config.yaml
n_layer: 8
d_model: 256
n_experts: 128
experts_per_token: 8
d_expert: 48
d_shared_expert: 64
activation: "geglu"
moe_layers: [0, 2, 4, 6]
router_score: "sigmoid"
normalize_top_k: true
routed_scale: 1.0
balance_loss: 0.00165
balance_bias: true
init_std_router: 0.0136
lr_router: 0.000743
n_head: 2
n_kv_head: 2
head_dim: 128
vocab_size: 8192
norm: "rmsnorm"
norm_place: "peri"
norm_eps: 1e-06
positions: "rope"
rope_base: 3530.0
rope_fraction: 1.0
qk_norm: false
attn_scale: 0.0884
tie_embeddings: true
parallel_block: false
extras: ["capped logits"]
init: "uniform"
init_std_qkv: 0.0145
init_std_o: 0.00363
init_std_up: 0.0145
init_std_down: 0.00363
optimizer: "soap_variant"
lr: 0.00514
lr_mult_o: 0.639
beta1: 0.95
beta2: 0.98
lr_head: 0.0131
grad_clip: 2.0
warmup_steps: 200
schedule: "wsd"
decay_fraction: 0.666
decay_shape: "linear"
final_lr_fraction: 0.0
batch_tokens: [65536, 131072, 262144]
seq_len: 1024
doc_mask: false
train_tokens: 809500000
steps: 5800
dataset: "wikipedia_en"
Below are experts of layer 4 (counted from 0) of a mixture-of-experts language model. Rows are named router (the router's row for the expert), gate (a neuron's input weights, with its number), up (a neuron's input weights, with its number) and show model dimensions 0-255. Each number is 200 + 30 x the weight over its row's rms, rounded and kept within 0 to 999.
After each expert's rows: a language model's description of what the expert responds to; "gets" lists some tokens that make up at least twice as much of what it gets as of all text. This comes from a sample of Wikipedia text that the model never trained on. Tokens count by the router's weight.

# expert 28
router,193,225,203,200,199,218,188,200,185,196,208,254,203,135,189,194,216,184,211,197,243,213,202,266,188,230,169,153,132,209,236,160,222,169,213,228,173,203,196,234,240,232,177,201,210,181,179,206,171,196,139,177,201,227,177,183,203,143,188,188,195,186,194,201,245,198,205,187,186,198,258,204,284,159,162,164,204,189,236,231,233,199,183,158,185,181,215,193,191,254,168,188,151,201,267,158,176,270,207,213,200,223,270,175,153,184,195,174,181,235,197,234,213,161,211,198,204,161,205,208,203,278,156,261,174,191,199,193,207,184,245,192,216,185,195,189,226,235,127,217,197,215,213,156,225,222,160,204,181,239,207,202,252,238,162,204,123,203,168,228,196,274,236,166,237,158,166,217,167,223,202,232,182,173,183,156,134,177,218,208,193,218,171,237,199,195,236,207,180,184,156,181,211,211,160,222,190,128,214,211,180,209,197,166,211,223,193,218,233,180,174,222,142,208,207,203,279,199,193,170,172,189,200,182,195,203,203,186,185,185,161,170,224,288,234,148,179,176,160,181,225,209,199,167,226,244,208,214,192,199,162,224,213,198,209,244
gate1,264,150,133,164,195,183,211,176,172,154,254,232,234,201,212,209,208,201,221,182,252,182,262,172,167,217,259,196,207,166,194,168,174,186,202,204,193,219,206,182,216,177,202,219,190,203,157,196,216,102,132,177,192,226,181,153,232,158,174,196,182,180,206,225,200,208,276,257,212,160,207,151,180,230,223,160,216,175,149,202,237,201,235,184,189,224,230,221,209,241,220,188,181,197,159,162,239,208,206,210,212,223,185,185,220,194,206,188,214,201,169,229,166,206,223,251,231,221,177,224,199,245,174,164,233,199,182,178,218,178,176,191,238,180,229,183,211,268,213,209,125,217,183,200,208,190,181,281,190,179,212,227,191,230,170,201,216,155,158,161,191,195,248,181,223,198,178,192,225,239,165,156,186,254,158,165,218,170,186,187,192,174,208,180,251,177,175,184,210,188,182,173,169,237,198,147,185,184,228,195,154,152,204,194,198,223,212,144,233,201,199,246,213,238,220,201,194,225,179,195,139,195,175,181,222,203,157,161,179,219,163,213,246,261,223,152,146,152,231,160,177,257,172,209,234,221,193,145,204,207,198,229,249,217,204,202
up1,137,203,204,191,182,217,183,139,198,213,262,181,176,166,178,212,239,237,195,203,210,127,186,202,187,220,236,203,201,215,168,147,185,194,255,248,167,204,172,199,207,194,191,191,253,176,184,146,231,189,218,181,260,216,207,171,197,256,196,219,227,191,197,228,238,212,179,199,218,208,190,240,202,260,189,135,169,184,196,215,223,278,179,201,231,209,213,162,249,200,209,184,190,155,190,228,195,178,189,205,187,218,151,253,178,166,231,203,207,207,168,166,226,195,178,175,234,184,244,275,174,189,153,209,199,229,167,184,196,200,245,197,202,256,227,178,197,206,182,195,168,207,181,130,213,196,173,241,245,217,247,201,155,167,160,225,206,167,181,221,224,164,185,168,223,208,188,255,205,212,173,193,180,243,139,173,262,190,200,205,146,214,210,210,190,199,218,229,254,264,209,204,179,191,204,227,197,203,234,271,233,195,134,158,200,217,211,191,166,181,165,206,162,181,213,180,259,203,216,206,195,202,193,230,199,221,233,118,178,235,202,191,219,193,195,176,238,190,222,175,166,180,198,162,246,211,227,156,162,160,233,211,124,170,163,161
Description: Words linking people in biographies and credits, such as married, daughter, wife, &, with, featuring, plus commas and pipes in those lists.
gets: ",", " |", " (", " and", " with", ";"

# expert 3
router,178,207,198,181,225,190,205,167,206,263,246,236,210,196,239,200,147,202,247,226,163,226,194,231,208,190,202,211,160,213,194,196,186,206,200,179,215,216,227,232,197,199,187,229,177,209,185,200,238,178,223,214,220,235,168,167,188,177,236,200,201,220,234,184,194,210,214,244,209,222,236,183,181,181,158,134,228,190,236,225,177,211,166,222,178,148,204,183,230,183,127,161,176,175,172,181,213,201,200,241,208,189,154,224,257,209,187,178,216,201,201,218,201,176,230,242,171,178,192,163,216,240,157,185,208,214,252,166,149,173,197,242,225,175,200,193,241,189,234,173,212,157,184,151,158,234,192,278,225,202,144,175,251,209,150,257,201,206,277,228,230,185,221,135,216,156,188,154,177,219,213,227,250,228,211,164,189,154,221,194,223,213,222,213,221,206,200,198,175,197,166,168,211,211,204,196,245,191,168,223,110,152,235,169,211,159,200,232,227,210,173,222,207,245,215,223,204,294,186,218,231,178,262,137,157,161,195,162,167,206,185,208,212,200,195,179,182,252,235,200,167,206,214,171,224,236,170,217,211,216,167,119,202,237,156,232
gate1,190,199,149,234,191,129,200,184,238,236,198,158,244,167,209,179,212,145,221,241,241,137,236,201,222,270,191,204,169,221,236,219,189,219,184,228,170,208,210,225,254,164,165,215,194,203,171,231,212,212,212,181,187,159,143,170,210,169,210,214,228,176,225,204,178,192,214,196,219,235,194,229,185,178,187,220,181,192,191,198,207,253,196,172,192,213,186,225,224,164,192,231,186,243,204,155,209,200,197,211,182,171,197,217,200,192,230,210,178,222,218,235,192,166,255,197,189,235,191,222,209,140,248,255,156,217,206,134,167,180,215,193,203,184,142,140,199,189,155,193,215,126,135,201,170,202,165,249,231,226,131,156,212,175,170,161,180,165,241,242,218,187,187,172,217,175,233,218,219,205,184,271,165,219,190,190,231,268,210,169,234,196,246,148,148,217,228,216,195,175,234,180,194,182,230,206,181,155,175,169,222,234,241,198,243,195,155,190,165,233,227,207,189,240,201,196,221,228,215,224,200,156,133,190,256,175,201,213,181,244,194,215,215,217,208,170,152,228,179,205,225,200,252,193,163,237,206,221,178,190,165,144,167,197,141,157
up1,188,222,210,188,209,205,201,212,200,233,181,245,228,135,160,201,230,198,217,296,213,164,226,219,178,240,229,212,136,176,229,209,219,237,234,179,202,165,165,191,241,262,176,235,212,212,221,230,191,230,274,187,184,215,209,242,206,157,198,169,221,204,206,190,234,139,191,202,164,208,203,211,217,163,177,199,195,180,211,163,180,165,220,221,196,176,173,210,216,181,181,181,224,203,188,159,189,177,210,98,209,184,232,229,241,217,227,264,187,202,224,198,180,203,174,179,221,127,179,196,210,149,142,244,192,197,201,198,189,235,209,221,221,216,227,166,222,208,176,191,121,184,202,175,188,196,217,204,193,186,178,166,209,192,197,156,225,214,254,182,188,211,206,217,147,185,187,185,187,190,150,197,255,156,255,217,200,221,238,142,183,149,198,178,194,238,164,190,217,204,180,247,220,178,191,257,171,248,156,211,229,245,149,172,215,225,257,231,184,159,209,171,165,206,199,229,198,208,132,194,156,211,207,237,213,170,154,144,170,259,202,189,178,163,163,268,211,225,166,213,208,207,180,194,199,180,171,191,158,147,170,228,204,239,217,199
Description: Word-ending pieces completing nouns, including science terms, formulas and LaTeX closing braces, such as sh-ield, cycl-one, arylsulfata-se, idae.
gets: "s", "t", "\"", "n", "}", "on"

# expert 27
router,226,198,261,222,193,187,173,174,199,195,209,223,261,224,212,217,135,212,228,225,175,203,205,264,186,219,176,230,212,241,208,259,226,255,213,174,187,189,229,225,170,207,175,178,173,191,184,188,221,187,252,164,248,163,186,194,196,148,222,225,171,163,180,234,282,266,210,226,208,192,218,206,173,152,166,236,238,191,187,238,137,211,143,197,228,197,209,233,223,168,174,185,204,198,134,158,198,215,218,212,217,192,183,213,212,137,215,114,246,160,231,229,186,207,209,188,198,236,248,189,219,158,195,219,180,161,226,128,144,188,192,192,202,227,206,221,178,198,268,233,171,164,222,190,168,198,155,189,226,222,179,210,183,185,193,277,252,264,191,213,219,189,212,182,209,187,193,157,172,238,232,186,241,227,220,159,194,171,228,181,218,220,187,216,191,235,195,264,213,181,195,180,216,196,240,199,191,200,177,201,210,216,226,219,153,193,224,251,188,215,164,170,244,213,170,231,233,211,187,204,160,199,223,187,240,169,203,178,146,176,202,196,204,197,156,206,171,265,201,192,217,174,214,184,176,255,170,253,251,227,158,195,211,226,152,188
gate0,215,229,231,232,182,203,229,210,229,222,236,240,164,272,237,200,219,219,208,154,151,198,208,278,190,170,259,173,216,237,155,199,248,186,196,180,210,162,232,179,147,187,164,203,176,179,235,187,185,166,219,171,162,153,224,196,167,192,158,181,177,192,158,194,186,236,192,228,207,182,198,229,223,200,182,178,278,184,184,177,184,213,208,154,211,211,234,230,226,171,187,210,221,177,216,214,180,193,205,256,156,238,209,225,202,247,234,200,219,217,248,238,229,188,234,251,158,229,230,175,234,137,139,195,212,185,121,149,165,207,176,226,199,202,219,229,193,222,190,129,186,219,207,188,183,209,229,220,208,183,215,173,222,140,191,221,232,197,195,211,181,137,233,237,165,203,226,140,177,212,220,197,209,207,228,203,168,202,205,152,161,235,222,169,183,190,155,180,198,203,211,143,214,262,173,210,160,210,203,223,227,209,272,163,228,249,198,206,210,176,239,185,215,181,219,251,207,224,185,258,233,185,198,190,165,181,196,203,240,142,229,189,221,180,213,213,210,196,217,195,183,185,214,163,174,187,240,249,251,159,193,263,242,205,150,165
up0,186,219,194,215,179,208,228,257,150,205,193,237,208,183,159,177,196,223,227,193,214,230,194,211,190,209,241,113,227,210,167,200,258,197,156,180,207,241,175,147,229,186,167,166,238,170,162,158,196,173,263,169,197,198,200,192,181,174,177,208,236,243,178,162,221,201,225,197,174,190,220,197,185,203,270,187,184,269,188,217,245,189,255,235,219,194,243,185,179,133,201,185,187,131,216,232,221,208,144,180,205,174,186,222,199,181,175,239,240,256,164,167,204,223,180,179,256,207,197,248,197,196,187,235,203,174,173,234,223,175,212,195,189,170,213,173,224,179,219,210,218,209,223,232,220,193,215,239,194,224,235,225,172,174,215,237,203,200,202,148,198,189,198,181,222,266,202,171,208,224,217,197,261,235,192,143,208,200,192,192,213,216,187,167,229,203,206,211,230,250,251,257,240,208,200,204,189,283,172,218,215,220,218,160,186,161,188,178,186,173,180,180,159,216,198,261,223,216,200,140,204,183,170,232,242,214,189,212,165,152,186,242,228,185,186,141,192,188,188,265,252,254,219,286,189,216,184,154,207,233,196,268,209,188,208,233
Description: Finite verbs and auxiliaries after a subject, plus head nouns ending noun phrases, such as was, is, belong, occurred, policy, development.
gets: " was", " is", "s", " has", " are", " were"

# expert 45
router,219,264,241,187,211,193,199,201,231,251,211,260,248,171,204,238,228,193,165,239,241,185,206,210,195,223,200,189,208,257,218,155,247,185,177,194,248,184,218,217,193,193,189,227,198,157,197,174,261,172,211,143,177,162,188,222,192,198,205,176,257,206,135,178,265,221,222,204,218,210,196,226,192,194,182,203,219,222,217,246,159,214,145,194,227,164,192,233,242,211,170,179,224,215,158,194,250,224,173,249,203,197,247,176,227,165,192,168,215,146,232,265,175,146,217,178,180,212,277,203,185,158,180,227,178,176,198,163,204,179,215,188,160,154,206,197,201,218,206,232,216,193,243,214,143,200,207,215,216,173,217,240,163,241,212,274,216,236,245,214,200,170,215,183,198,197,191,216,222,217,218,199,222,174,172,174,214,106,235,212,189,228,186,144,203,228,169,211,157,157,184,233,191,251,189,204,200,180,156,230,167,200,209,247,148,237,217,201,199,204,144,170,205,203,209,246,212,175,134,236,243,152,255,187,201,205,211,175,144,174,210,192,247,189,202,201,183,221,209,197,262,203,214,160,221,241,200,251,204,245,178,228,219,213,222,196
gate1,233,198,249,219,212,215,241,170,152,194,200,199,230,233,134,181,175,192,199,215,195,211,205,234,161,185,247,219,235,189,151,206,168,186,205,188,201,225,251,204,216,206,162,207,187,175,169,187,246,203,187,235,201,170,178,189,249,194,209,187,265,242,205,170,236,187,206,258,226,261,149,156,228,212,241,221,207,222,194,201,235,209,149,191,213,233,252,243,253,211,239,162,212,205,161,143,184,208,193,232,262,228,212,152,164,225,245,190,176,209,251,273,232,194,196,196,213,208,185,236,233,223,216,170,128,185,232,176,228,197,175,208,199,127,183,185,189,196,139,201,140,171,211,223,227,209,232,208,235,202,145,259,188,209,225,235,154,185,193,206,270,216,182,188,179,203,210,257,222,237,187,155,229,224,157,208,247,211,210,168,184,175,198,190,253,214,208,231,240,212,156,227,202,180,204,254,213,150,194,189,227,152,162,162,182,246,187,225,249,166,163,214,240,175,141,205,236,172,189,203,173,172,176,231,147,245,171,201,201,220,197,195,170,213,222,187,198,189,168,215,168,220,212,152,232,212,226,189,184,203,195,203,244,224,203,181
up1,156,185,162,151,221,192,209,180,154,205,240,157,235,195,226,171,227,188,99,189,208,231,200,150,173,203,184,236,214,214,180,148,196,241,181,242,189,252,213,172,208,220,165,173,236,172,170,223,189,248,206,192,235,188,201,154,259,169,204,270,225,245,198,156,205,180,183,222,195,200,170,221,232,168,215,156,171,163,226,284,210,225,172,227,185,205,274,174,182,242,177,193,175,188,170,204,139,193,244,196,188,169,215,205,227,175,216,219,239,187,226,214,198,226,194,201,179,173,206,236,205,186,221,169,177,173,166,188,177,182,171,237,202,216,233,155,189,205,178,189,178,228,175,237,211,215,214,149,228,206,181,210,187,212,175,221,269,195,204,178,161,197,180,178,213,193,243,173,207,188,183,194,205,174,200,126,193,164,195,179,253,198,235,242,263,224,182,198,220,247,172,205,218,204,149,205,256,219,178,219,222,247,187,265,219,165,207,216,175,177,216,207,219,167,204,243,184,158,216,135,184,231,214,184,204,151,156,160,205,229,183,139,261,182,262,192,170,258,174,202,214,156,187,230,172,205,202,207,240,215,251,216,178,221,200,179
Description: Plural suffixes and plural nouns, mostly -s, -es, -ations, -ments, as in signature-s, members, teams, countries.
gets: "s", "es", "ers", "ies", "ation", "ations"

# expert 52
router,139,254,219,212,183,189,206,241,162,309,192,190,146,201,175,231,190,182,178,221,197,220,206,155,268,221,191,198,206,217,221,187,229,215,183,162,174,256,139,226,216,183,148,204,195,230,194,197,216,179,236,185,178,175,185,180,179,202,148,187,196,196,195,243,206,217,215,211,171,205,149,229,166,178,161,147,236,201,173,255,236,211,199,214,176,177,235,234,250,179,216,164,195,280,178,182,238,239,242,186,159,220,243,153,171,172,245,171,174,190,188,200,207,161,120,199,161,186,171,148,149,154,203,263,177,209,144,189,219,179,214,197,171,181,208,223,245,188,166,221,142,240,205,172,191,174,162,177,179,194,219,222,191,220,202,226,219,225,206,206,207,222,190,176,183,233,188,195,211,215,214,232,201,215,204,175,155,213,197,263,213,202,142,207,195,193,128,196,135,186,206,173,218,227,187,212,224,183,201,243,171,221,213,196,192,201,217,257,192,215,167,220,212,224,213,151,182,207,213,231,230,215,250,138,192,210,195,212,161,167,138,215,225,160,189,137,170,232,166,200,159,197,203,232,195,189,194,133,203,194,186,184,207,203,233,233
gate0,248,229,213,227,212,215,198,253,232,257,179,209,126,151,229,211,201,160,266,196,222,223,186,220,196,232,195,228,193,233,185,215,146,230,201,150,184,216,129,178,201,236,192,192,204,178,182,186,128,210,170,130,151,132,202,187,171,192,111,187,185,214,201,174,230,195,229,152,222,222,215,248,164,222,154,161,236,225,191,165,184,188,152,249,206,173,220,202,163,199,261,193,210,238,171,235,251,193,187,191,188,213,195,225,185,241,233,203,174,238,253,161,146,156,173,262,158,218,229,169,203,155,189,215,182,161,144,234,199,244,186,198,178,167,202,222,192,231,211,167,151,188,196,223,206,201,181,190,218,167,183,203,215,203,217,248,206,200,229,220,225,177,156,214,165,191,190,233,204,189,252,211,240,211,223,226,206,191,229,173,187,203,179,161,193,235,190,232,171,258,195,207,205,208,231,235,214,204,210,190,233,194,258,216,196,187,206,156,258,214,195,221,214,221,232,257,176,213,211,199,159,146,200,186,158,223,236,235,181,160,257,224,206,242,183,197,208,133,204,218,204,175,149,192,193,205,170,214,204,200,169,248,190,176,229,208
up0,247,266,109,242,203,170,239,234,173,179,181,199,193,172,191,234,174,185,220,166,140,196,214,194,165,176,136,150,213,203,232,154,198,192,187,170,192,206,224,152,203,149,235,199,230,215,199,215,187,187,221,127,154,201,215,148,196,148,205,196,174,176,211,199,220,188,174,228,182,206,192,168,166,167,267,221,179,247,164,223,200,230,304,200,166,185,215,170,207,120,203,190,175,194,188,214,227,181,165,170,234,156,188,221,162,195,243,207,253,254,192,252,195,152,186,210,224,226,167,166,201,193,231,172,216,186,224,222,201,202,194,224,213,189,219,197,217,231,211,215,204,173,199,252,188,234,155,248,203,177,200,175,212,229,178,211,257,200,222,143,228,176,203,157,208,232,190,188,238,193,244,209,193,171,213,239,235,212,224,183,206,176,171,232,167,257,225,199,230,236,238,216,213,221,178,257,172,238,125,176,234,191,224,194,165,191,203,202,197,162,228,188,148,214,214,209,155,157,199,182,247,230,170,219,223,210,231,209,166,135,202,167,202,230,214,186,210,190,158,167,195,219,205,172,235,175,210,169,178,223,229,217,187,257,208,180
Description: Pipes, semicolons and colons in score and results tables, plus inner word pieces such as ina in Ordinance, ript.
gets: " |", ";", " as", "ula", "ua", "uc"

# expert 33
router,160,208,229,222,216,206,222,229,195,155,162,222,210,189,202,197,204,186,194,216,133,204,196,195,223,229,193,260,154,200,216,121,193,161,166,226,172,175,117,203,220,206,169,181,220,196,192,189,217,173,151,152,173,216,156,212,151,194,113,125,188,197,198,221,236,233,185,156,133,194,190,190,193,170,215,118,220,208,213,201,235,181,202,201,164,186,204,213,201,240,212,253,150,230,230,178,147,211,199,248,207,195,203,252,193,133,188,173,159,165,239,219,229,209,185,210,127,223,232,194,183,181,187,148,175,198,191,248,183,216,247,212,160,193,211,197,216,179,205,183,216,223,207,103,208,184,164,211,214,212,211,177,220,226,202,176,180,184,217,215,151,199,212,246,282,192,199,176,205,215,231,276,267,210,176,175,167,190,222,207,201,225,175,211,181,228,176,210,207,209,179,183,228,215,204,193,189,216,206,205,177,160,181,154,175,195,223,189,260,210,165,238,203,240,168,183,197,228,222,212,241,243,208,205,147,195,189,160,178,182,217,204,194,169,197,130,161,186,201,196,231,187,197,192,196,190,186,187,219,179,172,189,175,211,294,213
gate1,193,185,191,205,197,180,245,238,180,210,142,200,269,226,190,153,189,216,221,259,202,186,135,246,174,185,212,193,183,162,164,225,252,140,147,221,185,200,199,198,260,189,212,269,158,236,157,201,254,196,180,223,161,182,162,214,253,175,191,254,164,188,166,195,214,168,235,215,200,163,227,161,198,234,219,159,212,226,208,185,203,168,193,159,166,180,205,219,224,222,233,248,253,187,155,216,216,224,198,171,114,216,215,187,222,219,238,180,215,201,157,153,231,209,246,236,151,202,154,198,157,176,204,156,184,231,188,166,201,240,200,228,220,147,179,218,190,184,213,147,194,227,204,160,207,198,181,231,221,195,184,236,201,200,192,180,184,128,193,189,197,194,216,196,232,184,150,244,217,196,199,216,241,233,207,193,165,234,227,154,163,184,219,160,248,158,209,253,155,171,166,233,163,215,223,206,197,254,157,208,166,152,128,211,192,217,213,200,222,192,226,174,193,153,186,177,193,206,186,183,159,236,235,155,209,203,224,147,174,184,207,189,221,227,177,230,198,253,225,191,181,156,193,243,205,192,223,242,231,195,161,188,170,229,214,181
up1,236,217,213,193,220,163,275,175,134,211,165,205,175,198,165,203,225,162,176,159,217,195,182,210,216,243,255,204,233,138,221,209,187,207,217,184,200,211,153,186,178,168,235,133,192,174,233,191,188,157,203,249,219,202,242,199,221,173,193,199,257,193,233,161,226,177,156,214,188,238,247,218,190,214,187,213,192,206,224,175,151,140,190,196,235,236,223,209,204,243,244,208,218,184,149,214,169,268,196,215,194,196,255,180,164,174,205,157,213,244,147,138,151,206,207,169,167,189,238,225,249,191,165,215,182,211,182,178,215,185,223,190,161,208,201,187,147,207,160,185,164,227,230,204,161,228,214,180,217,194,187,222,189,173,244,216,225,201,199,187,176,181,234,184,204,163,267,186,203,221,242,246,219,228,236,204,227,175,251,197,233,165,204,150,176,190,202,208,264,195,227,218,181,195,179,257,254,228,151,207,150,200,224,190,172,211,197,148,219,164,207,184,179,228,174,222,202,186,233,162,170,234,205,210,257,229,223,183,192,229,240,184,219,165,192,172,185,182,210,174,247,206,225,216,206,140,200,198,201,96,212,242,167,260,187,163
Description: Table separators, unit abbreviations and name fragments among numbers in sports and stats tables, such as lb, ft, cm, Ra-l-ph.
gets: "–", ".", "l", "r", "n", ";"

# expert 44
router,213,226,240,210,210,262,205,174,220,187,194,180,193,189,214,170,229,178,294,238,212,203,203,195,193,177,194,231,198,221,182,212,225,170,168,194,190,177,156,260,203,168,182,194,160,202,202,208,213,175,145,204,255,170,201,222,171,205,191,213,169,161,196,228,227,217,160,182,158,191,205,206,264,175,218,165,208,179,212,211,165,157,165,204,186,218,218,225,209,235,192,208,184,210,218,188,173,180,187,183,205,218,191,242,243,204,206,212,227,142,206,236,206,119,246,204,142,154,178,214,233,186,173,182,202,173,179,133,201,200,252,244,188,180,196,230,264,211,200,190,178,201,170,156,156,202,241,187,231,160,260,241,236,239,198,257,137,191,237,233,204,194,255,181,229,178,187,191,174,271,209,232,264,238,213,210,209,195,224,207,215,266,194,207,192,239,239,207,211,165,237,184,212,169,209,222,174,198,189,188,173,151,162,165,246,96,179,177,211,147,154,231,151,251,169,144,209,232,241,173,236,251,251,211,203,213,192,175,189,198,205,163,181,171,202,163,205,240,211,212,218,204,229,193,225,213,179,190,191,206,173,200,202,213,150,229
gate0,226,147,199,198,173,169,262,245,189,190,161,199,232,189,179,240,224,190,265,219,187,173,194,271,219,186,176,176,206,235,185,135,228,197,213,227,243,265,177,155,167,171,192,169,210,187,249,203,157,187,214,213,190,177,273,195,231,227,162,189,179,232,198,216,211,204,177,233,199,218,194,187,199,179,197,175,164,181,207,214,201,174,160,140,181,176,238,166,200,151,158,191,195,245,189,222,184,136,176,230,225,172,232,162,163,160,180,213,199,211,225,197,208,190,214,164,172,151,214,199,257,165,239,161,181,249,131,222,225,165,171,205,209,190,186,177,207,244,279,154,179,234,222,208,198,201,186,180,270,206,144,213,206,245,189,173,220,197,207,163,172,209,215,255,203,218,142,208,230,181,224,216,232,206,193,196,178,213,202,224,234,215,264,160,230,181,213,212,212,216,233,196,167,211,197,223,224,220,179,234,187,197,167,191,267,231,183,261,206,172,258,214,202,186,170,221,184,209,253,215,200,206,231,226,225,199,140,205,206,201,246,181,193,227,143,218,207,174,198,139,222,178,150,162,246,193,242,188,169,219,212,204,244,157,210,245
up0,190,184,208,152,166,156,209,207,198,147,178,178,242,190,128,172,179,198,170,184,156,220,155,208,173,197,189,225,210,264,208,179,220,196,179,178,247,154,184,204,190,197,258,183,183,221,203,194,216,207,216,267,178,198,209,207,192,190,207,201,250,209,201,150,204,163,198,115,188,209,209,150,189,215,209,225,216,177,208,244,220,160,236,166,236,172,196,174,157,207,216,152,219,201,229,224,181,216,198,252,184,172,124,235,271,229,261,228,222,176,189,195,191,218,180,163,209,242,156,173,221,219,188,138,142,155,231,173,238,228,181,205,178,211,226,195,185,203,198,153,184,233,194,199,251,238,170,231,194,190,234,162,222,242,204,176,209,129,189,208,176,210,213,175,186,234,188,216,215,238,216,188,205,217,168,148,212,175,196,168,260,174,235,206,136,181,212,236,224,198,217,219,225,249,209,176,188,181,198,174,176,192,247,232,197,205,208,174,220,163,206,248,135,215,212,184,232,226,139,197,250,209,115,202,212,196,147,215,221,183,176,208,238,197,141,254,154,166,205,222,199,162,191,202,206,161,176,172,194,238,146,219,204,171,204,215
Description: Pieces of Latin taxonomic names in species lists and cells of numeric tables, such as -idae, -ery-, Animalia, %, pipes after numbers.
gets: " |", ")", ";", "%", "0", "′"

# expert 50
router,140,227,169,210,234,208,179,216,262,186,210,190,199,163,163,192,209,217,184,234,193,201,204,254,164,212,223,215,210,210,163,191,192,221,211,138,163,200,180,188,188,156,143,258,179,166,211,202,229,189,164,248,193,202,197,189,180,209,257,201,225,202,187,199,238,221,228,237,192,202,174,234,182,192,230,153,213,220,240,235,248,161,179,205,199,183,201,168,233,215,209,231,206,244,239,205,145,188,208,192,205,191,196,189,216,177,203,171,159,167,206,251,197,161,186,246,195,176,215,178,210,188,164,204,182,180,171,176,220,163,217,248,165,269,233,172,218,234,269,189,176,186,194,145,209,210,188,178,222,213,196,234,154,163,141,126,199,243,205,236,143,203,252,250,241,210,178,245,212,241,206,207,205,235,225,167,180,215,219,208,205,210,116,204,220,206,238,191,176,180,208,163,232,218,239,211,148,163,167,198,165,162,197,213,210,157,231,189,181,145,189,212,266,227,201,147,186,252,172,178,258,221,195,199,186,138,153,193,167,161,218,195,190,185,230,212,178,214,206,176,156,221,201,167,248,241,170,220,194,207,140,193,200,223,280,245
gate0,215,270,165,231,203,177,182,216,230,147,215,207,206,190,208,198,185,190,197,186,231,156,201,181,236,228,194,200,192,195,190,189,184,247,193,169,225,227,213,192,112,219,178,215,196,239,258,169,198,239,211,233,213,232,200,240,175,225,180,183,186,163,175,182,225,145,219,217,236,242,204,234,187,198,168,145,175,185,201,176,116,200,177,221,227,192,226,171,175,225,177,224,199,244,173,226,197,270,188,251,223,229,175,176,209,209,203,203,179,217,205,202,217,268,203,220,213,192,201,184,175,194,198,205,216,177,235,175,194,207,228,237,207,245,185,177,226,268,207,193,184,147,169,224,166,216,184,159,226,204,242,224,184,300,207,169,179,200,225,247,241,155,198,204,161,143,209,161,228,168,229,173,246,225,218,248,140,213,158,183,187,253,185,203,243,212,177,174,228,216,202,187,210,205,165,201,200,228,169,197,140,239,239,230,219,180,207,145,215,190,209,264,202,205,193,243,224,230,164,217,194,227,270,200,196,190,154,245,196,189,233,255,151,208,162,183,166,226,225,165,188,187,178,205,168,223,209,173,169,214,218,263,239,245,132,218
up0,224,122,225,257,222,187,186,213,205,134,224,169,250,171,233,206,217,189,253,183,242,211,228,158,196,212,176,232,172,222,252,193,206,188,190,177,180,184,175,194,235,197,245,175,222,219,169,203,224,190,212,183,215,202,253,180,145,207,219,241,245,213,247,175,144,173,258,195,237,133,236,209,182,248,197,194,189,247,245,192,240,162,239,199,200,196,183,198,160,178,212,210,169,174,209,223,200,185,130,171,201,204,251,230,129,191,166,264,195,207,207,265,166,214,158,214,197,158,227,163,163,187,220,146,232,171,203,212,192,189,244,156,147,167,206,228,238,205,189,233,212,205,177,205,191,191,166,229,173,176,206,227,265,233,212,218,242,179,207,223,205,200,198,198,206,242,222,213,220,182,189,188,187,203,188,189,247,189,242,201,199,259,232,163,209,261,181,170,155,255,212,198,209,192,156,222,230,222,237,183,225,206,203,162,209,171,192,210,213,174,153,212,212,240,185,196,198,200,268,170,200,229,163,154,198,218,285,214,208,153,219,199,243,159,170,177,255,216,192,209,263,226,217,197,210,155,219,186,195,250,201,222,189,186,185,192
Description: Commas, semicolons and conjunctions that join clauses or list items, such as but, while, however, then, which, and.
gets: ",", " and", ";", " but", " which", " /"